Experts of a small language model.
Size: 13 layers, width 448, 50.1M parameters.
Experts: 4 experts in each of 12 layers, 1 pick a token, a softmax router.
Training: a variant of Adam for the experts, 420M tokens, 5667 steps.
Below are experts of layer 10 (counted from 0) of a mixture-of-experts language model. Rows are named router (the router's row for the expert), gate (a neuron's input weights, with its number), up (a neuron's input weights, with its number) and show model dimensions 320-383. Each number is 128 + 24 x the weight over its row's rms, rounded and kept within 0 to 255.
Before each expert's rows: "gets" lists some tokens that make up at least twice as much of what it gets as of all text. This comes from a sample of Wikipedia text that the model never trained on. Tokens count by the router's weight.

# expert 1
gets: "\n", ".", " by", " \"", "a", " at"
router [156 143 113 126 120 165  88 132 109 150 138 120 140 171 133 157 147 127  93 135 115 139 137 109 136 150 156 141 127 135 154 119 135 114 155 119 142 154 136  95 115 127 108 178 102 116 131 130 128 122 101 143 144 107 133 137  91 140 105 104  96  98 103  92]
gate0 [147 174 100 113 105 139 116 151  93 123  70 112 141 163 100 121 106 147 117 144 147 141 114 114  74 130 135 114 114 147 166 111 137 136 150 152 130 172 114 142 199 133 124 133 112  97 161 122 123 153 139 131 154 139 114 182 165 135 119 136 115 113 124 141]
up0 [144 107 110 117 169 135 119 112 112 145 144 142 107 131  99 116 148 134 129 128 100 128 102 133 114 114 120 126 110 183  95 132 103 112 123 120 163 100 103 116 122 161 117 122 137  96 107 104 119 169  79  90 124 172  90  91 117 103 134  96 143 141 146 173]
gate1 [114 155 170 162 128 137 116 158 119 143 173 104 115 156 116 134 144 158 108 130 157 133 154 111 168 107 116  87 206 124 104 140 148  86  78  89 142 105 139 127 139  95 102 142 183 100 122 129 129 149 112 116 121 111 130 107  89 156  96  88 143 148 132 138]
up1 [ 99 125 130 138 147 115 133 126 135 157 141 119 176 100 115 143  86 141 140 124  97 142 105 148 162 114 144  95 144  83 167  83 148 144 117 131 112 127 115  98 120 121 114 121 115 133 118 167 115 156 112 160 123 147 144 111 107 108 147 158 146 137 101 128]

# expert 0
gets: " ", " |", "-", " of", "1", "0"
router [105 121 111 144 117 136 158 137 105 147 121  90 145  88 128 116 135 116 146 111  86 101 157 145 126 149 121 144 145 151 111 123 179 151  98 116 163 135 134 102 108 168 148 160 145  91 142 163 125  95 179 141 154 105 132 132 148 170 113 164 114 102 126 126]
gate0 [ 94 149 121 113 119 149 160 172 150 147 140 101 113 129 105 125 120 126  93 141 114  75 144 107  99 178 136 122 132  99 162 151 123  99  83 168  86 122 153 160 177  89 127 156 130  73  81 176 134 143 133 177 146 118 127 134 167 149 122 132 141 167 120 111]
up0 [167 113 141 120  96 113 133 153 136 163 128 131 112  81 102 124  96 127 103 119 168 132  82 143 117 119 122 137 151 142 119 169 109  97 165 108 145 103 132 138 102 140 125 143 122 102 146 150 139 110 134 207 151  96 132 136 121 161 126  99 132 119 112 140]
gate1 [106 125 130 115 165  97 156 161 168 104 139 145  95 132  79 121 146 120 109  74 151 116 124 117  98 121 109 152 111 126 116 139  94 143 116 122 115 123 105 147 163 108 140 127 188 129 155 112 136 108 134  90 120 126 102 166 145 146 151 129 139 122 154 143]
up1 [126 120 120 157 132 129 157 142 116 126 137 151 146 166 169  95 143 128 133 127 102 124 128 104 163 159  85 120  90 145 147 130 142 109 139 155 132 131  98 118 116 140 128 145 124 133  88 160 165 142 113 134 161 144 144  87 137 183 152  97 111  99 116 124]

# expert 3
gets: " the", ",", ")", "'", " The", "\""
router [105 110  95  78 118 129 172 112  81 113 123 154 128 155 122 110 109 135 101 127 104 152 105 174 153 147 152 142 137 124 118  89 113  70 131  82 147 123 149 152 111 139 122  72 134 130 112 177 133 131 101 163  72 114 129 169 125 110 144 112 178 147 118 130]
gate0 [102 107 112 119 174 147 168 139 121 122 144 148 160 158 131 138 158 136 132  98 104 133 144  81 128  86  98  90 109  91 127 140 106 125 106  88 138 132 139 129 145 140 110  88 145 121 126 137  97 163  99 154 106 137  91 131 134 123 139 118 101 124 150 131]
up0 [152 183 133 110 136 113 147 128 103  86 116 132 131 122  99 109 124 167 155 121 174 139  96 122 147 116  89 134 129 129  84 166 100 159 161 139 113 110 134 133 129 135 103 160  81 141 125 137 111 126 105  65 100 121 147 168 187 143 112 132 119 144 103 190]
gate1 [121 136 120 151 132 118 112 125 151  97 121 152 107  87 173 141 127 137 100 142  77 173 145 139 116 105 114 130 124 130 108 114  99 158 133 116 182  87  89 174 125 128 155 163 144 123 126 146 126 138 146 159  92 148 128 158 111 129 146  79 117 106 145 137]
up1 [163 116 126 126 133 174 111 137  91 117 101 159 138  85 119 155 115 115  87 104 131 104 135 115 109 125 142 125 145 129  98 109  79 138 139 187 145  93 155 115 135 129 122 164 171 129  88 104 130 130 121 146 130 127 114 140 161 105  81 160 141 114 143 170]

# expert 2
gets: "s", " and", " in", " a", " to", "|"
router [119 129 179 138 100 159 144 158 150 107 132 136  98 141  93  97 145 148 168  85 150 141 152 157 102 114 111 128 115 137  87 138  98 163 130 104  99  92  91 132 100 143 185  94 104 121 126 121 152 136  77  79 133 144  99 123  95 110 150 131 121 117 154 112]
gate0 [148 120 126 143 160 101 107 137 111  90 115 138 105 122 111 114  96 152 155 149 119 148 172 139  93 161  79 142 132 120  96 113 192 129 121 185 156 126 123 115 166 106  99 110 129 138 113 134 134 134 181 150 123 116 116 121  84 111 112  91 160 155 120 143]
up0 [188 148  95 174 138 153  87 142 127 142 122 137 166  98 106 145 128 102 115 135 144 112 105 134  94 155 107  88 114 153 113 129 101 106 106  77 146 145 130 155 101 118  92 124 106  83 149 161 112 100 136 124 126 143 137 128  78  92  70 145 132 174 145 128]
gate1 [139  97 137  88 127 130 101 168 123 111 139 123 140 121 164 130 132 125 170 169 137 142 119 109 147 105 122 115 113 108 116 131  85 143  99  98  94 110 121 104  98 145 125 115 149 137 172 151 116 146 146 147  89 103 148 142 141 115 148 134 124 174 123 123]
up1 [151 132 109  88 148 118 149 124 106 112 106  72 147  77 104 138  94 126 149 147  87 139 131 104 158 174 120 120 187 127  75 139 125 111 120 120 123 103 101 114 110 137 151 112 125 204 157 103  89 140 153 142 105 155 164 172 133 134 125 142 126 162 109 161]